From a checkpoint of a small mixture-of-experts model trained on Wikipedia: 75.7M parameters.
Below are experts of layer 7 (counted from 0) of a mixture-of-experts language model. Rows are named router (the router's row for the expert), gate (a neuron's input weights, with its number), up (a neuron's input weights, with its number), down (a neuron's output weights, with its number) and show model dimensions 128-255. Each number is 500 + 25 x the weight over its row's rms, rounded and kept within 0 to 999. Numbers have three digits each.
Before each expert's rows: "raises" lists some tokens whose logits its average output raises strongly, later layers aside; "mostly gets" lists some tokens that are sent to it at least half of the time. This comes from a sample of Wikipedia text that the model never trained on.

# expert 57
raises: " m", " p", " F"
mostly gets: "000", " million", " 100", " 50", "00", " 40"
router:489494525484483515464529476456530474480536492470541520502482494488507467491515498460489511552466512480460518491502506452532480455521468516549500514507497500500492499473505524473497530503511486504486496497521497465475533473478465511518497493527512478464536452532473534512504494518518515484476541482497487518499548443503462534486502508501515467478532464501510527531520529495536485470516
gate1:509480507480538532493519524464502461517515493510483482480520504531535530533519506491508506526478479517524506563516505488476474496530464493479505475494505488460486493553558495510474525474502544475465515538533507506513507473507482517479506508533504504537506476500523484479497515494508459507519516443491485510498498499525487505530484498498469534510506487498486521498441478513593515504482
up1:474500517503460437528482463507473530512479482525480521541498496467489533514542490557561519512508472491502464440505500504516515525497517485512503523495461491525529474490514477512511496536480456480498496479486501504507470534519518515533521494535466517482520528475528441495521493480486520512488500543507531479491483519490510522486524536498517524483498501483482515497493503490472488461532
down1:487479513516464522481514519463533515501493523504471511531527492525502474481508483498496492512461486475493481496504523510482463530492526472513495496492484489492513546494488489470536520503510475528512498520473500495500505462491479549470455479535538464477500539472511538527532507484505515461530513497503482520505454502523510493531520494493498531503510477540477501445502512490516524482504
gate2:532473484515456534427446519448457502514530498539483524519502526516464490526484503495503531514506556488518484485493483508526531486516496513443494471555528490460530543512499537520473460439480487498476504462527497543455521492518535508474537521532490499485534488514464510504535489482487473525502524509443540511465482492526522496510455495520448471507529462504527547517496484523515493516568
up2:481489496536425499516449526482465500501510521530492510477512551512509515537488483522521476503522534499507521482494472531531476491498547550469453490487467500516510516477479511478507491470504474494472512485534513491484510526472516502474499509510508511427464472510514538530570456460504478494525498494483475485471449467489502490497484486511484498489509485501462529492505504501460484471526
down2:497458530490530501486506451518531511490481495461499498533496495479515481488513461456479514500503503486512519487479486522477467552525530440474487472503515498486525488490516511505498539479480467495513497539499487514483525483482490469482504486482515521498487493519531470546487498509511529488501469488481489487532499506498525476505462522505490515527481460525453524512459521484475495501460
gate3:490456465474515477491520491500483457506523486480513517482465522488491533497508479510444513447461537496485565466537509514527500524510453545466513483502450504486526520496522520551470489497504519490547503502531485514523488501515488485494491512508501509500510473488528497496471513530493532465527507519476462508527509472458503476473514517500514493520487518471523492500512452493503512481508
up3:496519459509516490496529491510479488503480494524538533505482476517487519508491540501527510527508488496508519501496508508558528478506529497516525505524479478485476553556513464493530457482491543519473463514505536488457493543527444505437514492474532506499474504512493490483501495473535483529506491503495497503498510512508497512553498502464555499504481502514519481501499477510518539498519
down3:463512489480547519477516493531470526508464503502479493484544506512534501504475533502502450512525517481472487486488458522505508487498529491491488514495512552526503489503532467464517500487496484450500498486472495497464496509525504514490493487508500526528483459509492504495468492468535480502516488480510485485512505504541528522514480493493486524483562535511505548479501504484522489521515
gate4:514466553507522489501455526477474501515522471505483514515472557500568483507519496532530450523518528537549495538516489523505536461473510487492500525513484531486493470459503541519475502483491464512475525458522465539475528486471501511526449516495520519496513497525513533484518466498520483490468472522536506501493513474495493469460513508571496477501507489489515514521516564474534483496490
up4:506482504515495508482525478552470508500483516496545493499514473488542496526525494506504486466517484494491489477456490502477451551496530453529456492482497473478483484538505456513512512529444510529487500522485518485519488514524544523525515503490460521534496503503531517545494492505487525518495503487500457499514502491469487521540515451517484491545496523487466479512494458511491529544468
down4:460520466486483509539482525515524511493502520545544499475512555532462459498525479480502480498449501463536524531524507458513504524498502488538546511501470489552483548490531519508512461472513514503490500510535515480536492506503551510537487501469515453459496512482461541440529547508495516491504499479491476481484495527511501444472512475502500448513448560477514490526508483495499539516467
gate5:536463498445515503486509516504512490485505540518502502483457485485487537471486508509514435528501530501453536504519478497442483519525500531485498521551523450492505526506501472491516497470509492513502532504531527530513488465479513503511469515495512509500511477547480513526514511472495512508519478515492507525460497512448525519509493498530514521521480489517541474507519408468549494513502
up5:495530508507491539460468475546478559470500507528506485459498551515475491511521513493503487451529477485497501484494512501520531473506466521492455499504505470518491503501462512560504498497490544513495552501500520473485448460499556538516461551461516504529471527499537513532538482493515426540508504504497505484473482494530476478514475509476469492492510440475481503499505493481482519472494
down5:468515502505517505492479531481497481478497536474518488498518517458480481521455501476494527510523505549429481520511504505507511509546526448465492506479473509483573417496503500478497523502519499505546494515468509506435503528498493492499502577542513495491502472519536490498481527505517489492525495498528486522495492465492488504537506518509480498491507470523497529504467507481524476467507

# expert 1
raises: "|", "US", "World", "According", "U"
mostly gets: "\n", "″", " ==", " Coordinates", "==", " Succeeded"
router:482489514493510507499517500502536468502524520480540517477480505474542528432507479474503524517486524516512505483506441459528493452543486527491502483505515521529527520496506514483504492524472489495504509507489519472482513504483484536525516480520506505507548478505498504513514491526499530432447538451493510481525494448522458519500471526523522491443496475474455531544543456498511477492487
gate1:533519480503500496519509522536509503529541496553508537498491515468520513506499481487444519530479486523505509469539499456416493517507472516495491523531470499484507457539487486500522511512501511514509483458504502466490505563547551518483510509500510493496475477492485472522485502515484482520545514501498505489528496489530484511543453532487515504507531519505519499497508497494516475477529
up1:539484484527541531485509505496505507463428504515473513533508446476503505500498530505535490487520480503482505504513526513519490477453457510514496469468468440480533511519517498502495502474532467480489482507515516508539494486500462468534532558505465519516490518480522480490574459565493503473514498509516513451517500503518503485413522514478515490446513472491544532453452521487511594529525
down1:520482499486487478547509531532507488506511495449463496507480457461535464498496525488477492535539463512524487497502479524453525510487476493485476485522578466500487522489496509462455470545506525528516499495500564501524483444516529461478518473500508474539503537512469455483514493503493457515485478497454461538510501484485550480498512496527515485495493437464530504452518535515563495524520
gate2:510501504493508507503506512512573541513504458518517497472483496507513533457494498520479460474488507556536503524466519494536536477511509489548530506520457496511508475470520488513502517533474499470499540556472481490505517494536470520514529510464479522480514495497584462510507449469489514496527515480470480500475491506463495481567523511486519543505507481505488469509540458504497487531525
up2:506488512476482473471482482492459500498531495517522481504528510516456499522485527532517509562483481479518504508528449533472483514509511480469471489459518511502499534494524535466482472512507526532504450497493515518436503477479525487478536494515514497517515509482421526482482545501511508494518491484548515491532504464512511496461494481478520514498486544503483515493467528501476467490482
down2:481488542542515495491509525499523467483517481473525492477492484536574548467530464482490501478527493483507524554532495504513514482518465520537495542481475511493512520496482534491452510469509459494502501502505513497477498494479544479522470471516491468471510482496514493469445498486508558459480495500555494481478500493495483491498472503506492510466514525462494476533505469483543489505483
gate3:534551506481552513465521526470502458465520484525495520465516446515499501522517465540473528502507519500488482502493518503497478486508524541511454509536520543515522487509518521485507485510532523552498506537498510473545492521510527530526534507484508550489513529530501463495482495512471505494471514530496508484528503523509489529501479485532502476480529476459479487572490509511474461522495
up3:500486491505487461505508477490494541506503515471493483522504503498465475497484535488494478537490480545511505481498468480497520509507479463505529510477513482507435518500489463506502513507429490462518462491495506523487512493492459465467470491474507471486506449486511546513515492458558498546570481481515514476460467457496551495502535491467506513523492535529509510467512476508497485504501
down3:512528511522488511476513553502520444488530505513459508491517495537519504496503493497542492450515490500480507461529490505468471519469486491490523459563496488508533536531533494521488484532531485522523496495494482494489463546466495512509514535489511533472507468542484479547525540496476469470544482503504566472496500501467511506471523492506477494456523500492504545525499499515512494488495
gate4:487536551467516500505542487512493526543515497466493491509477538509517486535466499486500509473500524515519503449522482541499447506509534500517502479491515505505513516514517471468473519508502470519480498535473498476489480496528504534497512484472459486522486506467533498478503511512507444548508516538492485513518455459445512447464500532512529495502496502524484446540549484498536490494505
up4:530455452464507515518479518493522451498531520546489502498535461515527495466518487502484483496529504512501543542488518475519542499510461479498510540493487476490500507491528485527506491487486518465493477498510513505538526481493529481513473526496524506477497527499485516503541454468509569463490471469505480492490504500533504516513513481478502507514507505488508535468464505492465550508471
down4:495443468463529563486477508519489491546515486485495476503473514520460454526489485552499494559493498520499481521504499505516543515494495538453531491490507509483535482527546521488506500498471499502507520508498463513470495492463515507533520511497493510487473549481533507487484499484474470533526479523520496460492493518497503536501520565528487512521485463524502489513484462492533516453540
gate5:456520495513517493530464491521501507488503488475512560463501486511517536470512509475520485501471458481506500527498492455493503474509502522488558478495481512503466523526533546444502452569527477549486520476478511504485493499537503516494491495536446486499463510483512497473482518496513490466501493452531479497527539496544492493509460484504479487535466538474434546490511500483503478488501
up5:457480541475496520522491470509451485493561511476509480481480542494496564514488503478489524514516513495492548532448492479518520496554488520479523530456536487475459495504564517508495473468487504502513520509494567468472480495485519497481494484545440521532463511501465523488485474489502482491506466489481449474473521519483497484503458473449504458548462487528481531515501532511502497505497
down5:554518467461478505498531487510540479501508514454500531488518518533529483454471506484541508499454534507501488483457485499507469507448482519524497502511496503500497477525429496504484517478509514536505521477494498502482490532560522517516514513483534516459507490511502494509488510501504493506513472509476482498512472483543431504549503551481502514497489486509486511492550547503497515514485

# expert 41
raises: "\n", "D", "P", "A", "No", "The"
mostly gets: "==", " ==", " ===", "===", "History", "|---|---|---|---|---|---|"
router:478488517515505484458507475500530499450495467506525509478471490514505534459509502486483533542476483498460545501507483499523488461504502496519510509480487519500520492493513501458509516513484495485486448540531543489472510513459447488511524431508527484488581427522479516493496499489494508480469509486462481529532516481539454529470480501521532467454509479497489510519550484478495516476504
gate1:502492518504455496486501558501522517534478519482460502542485521505524515504470466512466476545514521480484508510516518487519499507509478526515538454508479530476500506506503486494455511479523494543483471491517532485478519519485441478515485495533524495498500520501510492490506479506497502508531443465485452524530523496512488537486487514539466525501471498493528553505479531508475509504537
up1:507449455469490498502523508470524519491478507453496474508502497508536530502489482513535518487539504506495521444498491503542514501548503487493527496534507495484468525447527535523501509489516555473472550533492495511487496518543566526498526505454544520481480484488519501511505473461501496541507450521492494496482565524461492523515466484481491509468498442496504552525464529499523526508524
down1:522493481453460511457474470499496513513500451498507478565464505486493467465489510479523454511481506492479487518455515525486483499538459494483472507494511490523483463475529486523493504506505519521489523520475522526493494465502530470548487558491528526457497485520516518491480502536488453520502467507493526463531488553476522479527500501512502497495437446506479477482501500516527519516489
gate2:502496508475491526530472468487525505536500499486539510513525486480487474500544495494494519515486481490528495516473513469511480529464482484476550512558496480483534472476528485465514486494509503486513523487508525497496486507523496537467475519487492505471462495502500507500523500470477518490475485506499492459552496512472528494495473503490501490483514472477520496439481465497509530451511
up2:518446515496496485480505493540500496504490529486474521520538503500488455501539494522488508445539517481528519476495543486493483511528532472561487516508514485484518517530511510454517506508531470524522480512492512509475514493506479527471502521474516492528439514505554468499488506475498521491528476515456498471485509525486446464538520518524510521492553537486484498511519461487484486508489
down2:485473511473495491514506509511510494510494482496507483489508534487536511496532540496480489472540465483523472494504566534500538499500525535543496481466480498520474494488461490536491507523525489459528516499479504470475528472520473533511496437478523522540499542472509535509464546552537532538486480518484531469490558501506510480511472493480454444498486524475498566463523492522488479546482
gate3:467478517512493552517487494479510509472542471517524514484485461492495531496520511475514501492465468549505499524491544525523525506499506530513494488532465444485512437542512513456496489509489488459538536478526544494534528501514475458519539486555493477553523469471443551436478496455521519466493503473485513522495519494577486458488487510508503491450518480519480525515496522498477480490527
up3:489491523480500491503500504475475505479524488526478498482521512483497552500489498501491518479495466538490499563492532563510533507522544527565531467553499505467527465517521542473497502516488473498511566498482520469484496513503488486536528501546507467557487450481477505432462498499525501473494463503455511539479498504547448427507467462487485518517494507492490534535480545487492476484484
down3:481482511467513512533507517526470479508498526508514496494487514473459498454523513494480474528487519504518500485477538550495502520497531519525518502483506458511506484486476472494526498489518527521513507523510473531496489497480476419515543484499504547522511544475510477471488520494511495556507550488538505534446521477518545472577500559506506512481535528522492483504513489491556479545480
gate4:496509506555504471488487508524485531532489485500507537554502507489479529480502503502484493461452480469570483484466494471546480495488485517480497468479492527482475481444542499507495523502492509527502474487482510455521528524478489485484500522492477458505489513504501513545505474517464467514526464523501496514474511488480494520536517479451546562491474497527458505491502462489537533553504
up4:508514502428503516520490494477494472514500525517511466447491516479507516531520521523517518488506521473455483519508490532458484512528506521503496521530506514510512515533474516513469464501481543498521480530522483506440490460552506532468499490515498512511500484511451514481502542441531557474438531510531495514473507514504502470474477494519451430508510528490528534504475501481479486468532
down4:523495484502530491518501516470530506514465493487491506517492477465519474573530504459510488515477476464486470506485548488471471537502515498500496468516513499503492503526513474492459549500486505456543478469501523530498504489501509513529520513518481497481499500469516512538494527473535444539496506532508521486495491512524471501496531453477487535508493548466475474474495548487484550486504
gate5:473489490505453508521461520487450524531507471573498501489513554501505509500499488493503459525501511479526491524478519497501503427514454486493492513483477500496485509470475501466473488510525517466523505473468510472517467474524510513470492482528491479480510507499509470492468510500496489498490521503461487508499488468449499505514473475471551501452523419514521507492487497554463509498481
up5:486511499492522494471508505503529484489488526448508489504453490512490468504493483545494514472517468564479514482495457485494482544486474518507506507506539526487508476547504462503521500523475499495462495523529489534489530510489520511532486536513469514526502525521540526530505514504438537514513482489567500447471492535496498494437541522516465500540504570502473507505537526488528500521509
down5:512496480490496556525536495498486524502490477471507470527555518514520457523480546521512494509492540516536440455536488491486538492553511490481480521491480479519551523522574508527479498526500495513488477528472486477511523505510451467530512493529547509535501452474495504516479460520487493492461463574513464488509498492520499506497512523492492509484506482488496522492515513554510498532498